From a checkpoint of a small mixture-of-experts model trained on Wikipedia.
Size: 9 layers, width 224, vocabulary 27312, 40.8M parameters.
Experts: 64 experts in each of 9 layers, 64 SwiGLU neurons an expert, 4 picks a token, a sigmoid router.
Training: a variant of Adam for the experts, 8359 steps.
Below are experts of layer 4 (counted from 0) of a mixture-of-experts language model. Rows are named router (the router's row for the expert), gate (a neuron's input weights, with its number), up (a neuron's input weights, with its number) and show model dimensions 0-111. Each number is 500 + 50 x the weight over its row's rms, rounded and kept within 0 to 999. Numbers have three digits each.
Before each expert's rows: a language model's description of what the expert responds to. This comes from a sample of Wikipedia text that the model never trained on.

# expert 52
Description: Pieces of Chinese, Vietnamese, Thai and Japanese names and Thai-script bytes, plus adjectives like South, British, French, World, New.
router:510473459508424606478460607546489553453468495480439483577536562526540484421480519517497521563423515529609526451522552453528457584423529501529495480423498515570446431501529482560506452423429431564581458492471493504447546455520496496482513537424462470502547511496439462437478505560519628566553558564497591503462497555571472604557440482480
gate2:474442489532399584498491541568505525494480478524456460466535569473552497475520463481488555546570542547516527461538445518612490448541490450530506451525454543539456517449571490554561501457434527504582471527485524448465513477467549495430527413438457533511601441417557524369542505556581501468562463386524508482426495518536464527479544397407
up2:461550519446535436463592454566469443542539438486535496469517454528458481482524475467590468395514489422532521519581548505476563593507453537564570403467530467487512501573530543436483472553475461509513487540501475513560583486481525512452613540534569425480478504509516559523506547504538414471443481522513428516493614364505544436550464485507
gate3:492499469570538533513544412577533534508558524454467449435461611577585454475444509514577445641644494504489567394457483498476544470541505433474538593460565438441430593498495620491478470475478458467465449433529545421532398521492471457490498488494574535488529431410429408487587461553562551546519538567607536490524499491558481479530474489498
up3:574602537526552522537614455582478469476563528544535487534581570521445467411481504541517493534572532529445466424454462540484509489649523410515549519447555457451491580557508592489490526550480510468492495411518506404492487474461486526456505535511516534444450438429434452457601460487547553534449502537619517415513511616521397491488453510515
gate4:545592576561450474532556558568403504627500421481519467590547482465522498508492508546419558450509517455481475456482516498540474483588455498565490497467543601600489475411465462477421516574524529551472516461530419530407548516536462530484488468522567562526527501388579458498474376482594481452519484545470435501497519536486419515493492573495
up4:426546585458543550402433518499534560489451523413451485577449527595488573450529505534527471473529629507482533502410529471502557528454473526466444486471512525550565461540397423522540393489537547457530536498456505448477506540486434397588575501510485462559492534510483411535490416466513540476472536509532499509346564512551487490528453398545
gate5:566541466548411471557525584484551488505602493470419541472449578496515549398474451518433451522495532513480519513467478532601527562386537451481547545475480532528416463411452539601547468421457500487580418486528474493550413476469484451538493530430577495436499466494448480440400517458556533511602523560479461564537543523417482595519579583442
up5:440503533500489550499506580500436533501491433496452481513448536535539579449421520403481479535565436530456527489497633579523439553472516508420577527565533512551351528486463503608552482532471455533533417505443541442517464440536485487539419430451512484425407495473423477419508509498501566571547530596439502467470391551447477545508545543333
gate6:538491500549564413472554509486506479587575470431476503444547512547459575522547500483464560519632474534463511453496428472512498507524437493489466433577459539544421477415489486584543668544563477451507498435561456457480533533534435528430501592539461478562546431599505427439474430513525529557494491532504519536448594432555600612544464638544
up6:421602493471514602508553442552471412538514552475500539517466485440424489510501483476497549456490441469542490527521427566453469522507470542577483513567500420386516604477485525436424463533463502570594481528525507554491558478494531593569578478419472505473483455455558485535445520513491543469510587457524568591475567524525531426482392442530
gate7:495501509591517532490500434534462539447475410404513494534441560548480472507418366578501439459565479535523541466476459546524520610470515420510514443458467472542433599488447482582395559477531491505463533486524471527508429550478517407524641494565582440560566510559479523480486510582506495503404594570503504488519530456456432480561458444511
up7:532522540530507528494545396472529536574612628559468498562527422528510547584540461543459513500591419595433438534526471542482556523578492524467470584537535589452451518488450558426538558522547478485531499515511477503511524447507466554471423470498524523521461469486413491629527492515493461574558469449540496500596493425461554500490579548512
gate8:496504450508481541531560525509533465536446511374563592478394483581602557528372567497504428581496438458570528489549468480450562574486515511547490553520536498595517497574429534547405510428507477566393562537477508547510542471506481502524488478463448511526441578415462522515512438559493560504572515540532527421531516526469497514550461550414
up8:354476478447447418569461583563430510485411524417477512495397476532555496541408584469503485533585534407528415467570478528593480518456618541534590528502439457485418453480459495507549464468565490546549570437547522462543590511522423409572436477490436499452438483463504498514442515532526508494540499525447455546535451520461517578490468495398
gate9:539516526543527488532415512560437495505470512519540436427431426544611503451472493455576451589561459482566524509506534473476533581519570463523478481514464447532420482407555617515595518506375531508519470506509542507496533422509423501482508433454544530534508535576482451481515568538515607576610490432549589499470532493461517571562538536575
up9:485453515570479558592478491522471472473479540525583492363530403500547597469503423460601543605533509615555528497531550478442422597566512446443557491463515509594501502460534609537564555526490566452542545522495521532522512433498464574446491513477521586515473536535497604467475497489532627509552578436521488516480550499457597521526464449544
gate10:465437483462442482424558520523541463500493367513459547519408434531519493566409535512462493587494581507503540535449484521478478582413466609507479489435486566510522450500511484594511414419466496518517421448424463511323515533545479501453530514470495435512461549424533398517546395443496581508568563542468480574511486520492590535527520580566
up10:485486497480503547514567548516533428529476552548485481555451494514542415498467506554574499594491539495558523463483599422529464550492494576536471483410508532492547493519573567521569502505456468463561466502423511595378495543538472485492545510557530483538585496471529501505532433520510531483513573480516542589519599452466488466494489485591

# expert 60
Description: The article the or The, ordinals like first and second, and years like 2009 or 2024 opening a date phrase.
router:500510471556508521496457542593580493502520575432427547510434501441555506432460538445505506541432479569488507539516511472525471508467488471549441448500529477542408451600469559450491468514424451596483504517410522511426558501474609471472450518409425496458523535583459504455503569494514572649544535486492577470602477524565528622530392491434
gate0:559533467445558525487505505478574447535544464518486432489551614475467422509497472363557511498468588531541513540534531447454496493484520590489571513541447463476486530531580538572538495557567550524481517443422511534526549492516478475484420468578402514546500432484570566595513488408397554539555502485553491433511571526470436486499526494480
up0:487461425415517442440546580487458538522454521457520541526550552526541475449458504433478496519454470505454501565531511475484536508470419514440405500528477502478501439602497505548530586501574498460529464456487552499504623547523523469479555590470515547503508494376483518610549493402410531563548519467447507392535479367575513477508445469489
gate1:561578510487541545563412431504503572579425514542511518445489531534531541511602528518505575490389491521579449458475494619504513498426394543457468571542591542492457529437445489518515582451505541569616479492542503442463525441484490499523470583544471485534562489525400398466478475548487512440459528542481513517540413598400548504501522458508
up1:511423484494541455484523432462483438561552515483603462568504470455474454536506536417527451520466500584503567397549492563535565508513484544560423473509550512488593465604591476551518421480469593585452515458554547426518453523475458486500565533502541490578543492465489408378430549500545465502384580450585520404547438496436504456555547589410
gate2:436476464496580520423492465465482484555545467524625527498504517523536526530474550524488559551604505501441514467428579534483576514612541551450527410532454469541521362474590474507568513437453382556460502482527468574495407503489541546503495463486480486471477513536516468544546467526423480484518529565510394606467499470490545554498395565480
up2:537498457447446505518559500537541530372407467438517494454522457410493445517491434523576466523437532511450444518594451406506503614524511563463486389489462443581490505507424529522464591560521542377549470486531528556483478524488512507584617562473457520541499524507536497495511563493479534552542471446592589430442578426475547518452461483469
gate3:468473557603460499550556446515465447593452521464468495550552545420568529489460404523550444573536535509565573462422458460474470498596528454534484388570541503676513429509497514549576514490483454526508557551555493461561542516493497519428539468418454441464499497518553466421548470440468467471538590444557527473500584453604479552528498662487
up3:449441526540475487577506379522520511579454543512524548457455564538611443494451442460537404513544457515553578521535472498539517498605546409519593388530471510688498460456480515525523537530524537507468473496544525549468586481522483484454456461485497437514564425454511493432484528479460492504501523479407558434531562481571483581526492600491
gate4:524533580532482489436490564548455579494500475532457485580564498543521434526457621526560487608517515459509487459365513513628511541525515526447552535486491457458507439515480437501410405518550511505457478488518476486412486483470488504449459481573495476526349544378475477583513436496541488462468504405535458444423431516449535494482489507538
up4:441538580491536478528488512520558570460479476478342509554505471496575444532476654432567504538559511451395504515418413442550531471506576471461564527494449504434505507490503457486482403491509555485459560530416475445506512475427542503534443475473541493486407485454539537508528519479465443489530502428469450459513441486512492527534432463491
gate5:455488516468531506458597486508487454526530480523439438525553538395444576542497592529455606572563550513477524522471523595451448453551501476496572624534497474504459533476568486479509583462570425504457488545440531510422487440508506538504452404579525531593390449391473537599542451521399506493525468577504477434450494471519540394464506430566
up5:438576509558463548541556504519433518466453452570526475515579461569433480527464452581531527574541613481500499471497466491481461485519503542460507420495500495405553459457461451516455458478426558392521494495553477504467512552537532431494603447617551494492473596494502525479506531424520470410453424541418603572497517503456497509511457472518
gate6:496507530388482500560565510497506564385481506485565531532516465400487503483457502518439644438530439525510518545454538481538572470477475506497458399375477578524438429484574453453446501573522448505394459532506501430496495552495554515592494420451561465495384581492492502509491517487530523556442504475465479508554501454595520471488504498546
up6:538496518539544503522404472530399495629414545505471420514472464589501529546523603554526515550497545507482516465492500570467470470578403531590606542493493459515512572439494418556510525423497566492562431525566456520449477554482511510471545465512447433511570615486471492554578508457556494445494488505452475499534584559435528585543495605543
gate7:535495535492452506546547498506432520595578430433548494459551448459478491501604642550560390598552486519579461396479452469554443545598529527513518476498591508630445509473545427530507465480534536441445484529551465553494549590429492575536497445460472471509458532460488512503512493415510524477502559602550512400595558515427499511432486478476
up7:428471424547490502401475419444526546441437492529420496480498409521515509474496476410498492449499480545589573595488490508491530494378347466530530470469435536429474490548422515495538485431428512565546452528439465382486504603569537478553485623515500528472523460490491515503537461508473507541498435438510372539443525536536461558417588475508
gate8:395481571467533503454548550484437502427538594418398570440507482480512527484473500477595360538500417484555438526472455475545416536569517582569464570524443413527498544529472572528528491502486537507460507483460436471503431538473454488546555509417515512551501567534499514560576541472483526558477420521530538535488521508443492508532470419472
up8:337459599551571526456655462542495523520563540520512521482529533524551512474524467438548402562449468463558480466471453465511506508579562501477527607520518455516510567604559581568513544432539581430455464424505474531491599487462459474487530472546519500520501524465488482567544566488435475458511435450456516521563409510436480469510445446585

# expert 32
Description: The verbs was, is, became, been after a subject, plus pieces of Slavic surnames, e.g. Now-ak, Agnies-z-ka.
router:480525485593458614492499582528532576439525518389525486558480504436496500479403445540454493489479408517601559549498522514427511550452491486495533435515548436517494451547521493506539494489573470568435439561500497594413496488392532550442513589386521489452502476495528518479461538481531702613432496484527509445504476565457563601535472498447
gate2:527498442521522554504457576481607462463531462440492443505420563460460524521401488452514475475537464447573484577521591462529514456410487477508526423509475490434535504498530565516552500468533447443489611484491482458541507508358487492563459490482463530466444471488467492438493512543513432561409443488544440463455567464476450531434448430404
up2:447495465510481514482420576552551460435532508486495505439518532377407537470415520472492494485514510576586449516498610416493470469431611565512487433527476411530522485541560555446527479536549481475406598405484480482522493545451584521453523564477448523478449438541434468503434525404485531498435475470523475498451493498496372492427442403396
gate3:463519468553478552557427522421621474497465458459529482614472493484462449532455525450486467488354531514523541512534477473500513506428500651405435497511429502535405501493502544536616527499554597470493442551479523498454597453490553564548563546429501532468527514522428523473494502515532551543534463554442543375493480564467480519548464446519
up3:490507518454534448456455514552558612485545432401384526529440479557491496534476446543492387469426611449509597420500536498501519466397503419488437505408514514413480506487470484486521506508492546437469479519455518521401523388487515433521495478457548497596492561401396493507556508587502676440538497459437477582463523481518465458482493475430
gate4:452555524482571572467516567423427457526535561547510503424428514561460494490526399491450478406476463407534509463513500503454474509523457574463504481481545431539543520461594466490534521534521468437557415534500561469501516442525577466475543510390535553483612490498505553433579470494501592527547572536461461457427527455593545601490462463448
up4:507551544533579583443454494463440478416444536521515525487453556547549395448531525514533471502560429455547475502516485481547527374429419484489440577497505448508425511499460517433473462479454489493524587533515531430461638498534557509498436439512447438505419527451478497434507477517430516472509484472521350452412419539562444545481493407501
gate5:569518522572489485554551527510537550613481494471539513521472491438557573509484447395518561488443417499508573537488462539518535527573495459500479519551473455508475570618468446511451546466523524507476494449573514558378474407518502547492503628435455499474545501420581449481456455448567631565498497470491503496510536484425443595479458430417
up5:438592426449542506453433496529479415382494558582496525490564506504483468433472536553475489534532584553508450447482574467410414545504456532528440436468449492509500423427592557436487443534452429529477507502437468419557530567486531455541459357548507469528424494544483494513469601560410456541458571496529481565490431590616496466462513498569
gate6:467520458485523444462353520510441477536478529501562426499538510434454524585505396505409457474498484485604463543561554577515467515461477523448449514553537416407423499508504524533551583505519502571433447566605455493554582489370463499568518511488510508517569448515435493502495537548523611551486394562508499443524413554549456595507519466545
up6:486420591554515492529530479453556457368629531520494580479474532489383417505564501599466474573504446517436384500423481452465468485492556534496476481510403488505524509446499508480472552564494506400635478526516509498385493471515494411492561497540420510435456443552409560478517452449534471446505548437493567580434493558466519494527511607498
gate7:529475528516472530501573573482480514527532517489441427596562400571557504522467474516502486457437454457483554524587474517508551470438409573567535472511522543565536460516527499456585582497428647495442429542547530557428518450435480553480634616472565579518525575376551507531550544549500617497453404568525486389542568483441524496557571373525
up7:492529462508480541505564441450478536524503678506546467474550489480412481476459516527465508445430492486454427537487482485527483526568410539438455469489528529445545508493543616454538566497587496513472408517504509498479521570531571499429528448520522529429521487529456524547523503465581590514414547440491497499527529488502620556561503503579
gate8:492451564471490518545562598498514550497584534416528481476518471481433424564362500397493481509498505510556578549470441467550519494462507491503560503536597402456501598582530523516454545566572504505469477529495463564525525542486518509489514594452480546551414552468560532468479577566578505505493527434479515526594539455512547480502482460543
up8:505468492518487447434534480498456498464508468585518491519425486460502539417549527531457494487503555483431442577541515498523454481453539535469449497414471487495504393445539530447523570523448458614475519487465558470535534487471476501548546480513509516432539514518489489430457448428490614457471499577467458507467433554500461480575509526505
gate9:532471494594544537372473603542537504479490534492424590511618413431492524435551482550450507466450495434593519492407511487544419495440470464539557476590501447419426444492548525461504474441465436510509450507553425537378594556374412522452486500465485547488519468479445534464489524551461489451456548417422569467454471499559554472467472440635
up9:459435455590489631483479532485542542506390514525439512500526428466494539489474529505472514461449524445608506513423473458576445476463530388468544504548502506443490476472598581518509508457567491507510511478530527552516623531429463533509477428492553579560500486551498544465592541548502482461450502489485523563379456439522506502515414457562
gate10:513507381406564502476388522515529504514456466472574612501489451513477519496527454373509477626496503605531497506513547428501468558458560538455548549545452480584476517521515505554509490526589438448371504471414532481478480471492457507486438538617380462475492403549536396448512480450410534546523594483519590517480448509469375524543366533483
up10:472438577628400470524638540453543523481518569502449465510605498483525524445476558657524505458481499410470464551491428560511503467529434495481364447508546548436447518505499593433541520504475494571518504457529505481471540457515511509482522522447540521547486577524432521538479569559618476551467477529491469490500572484528592473479536434586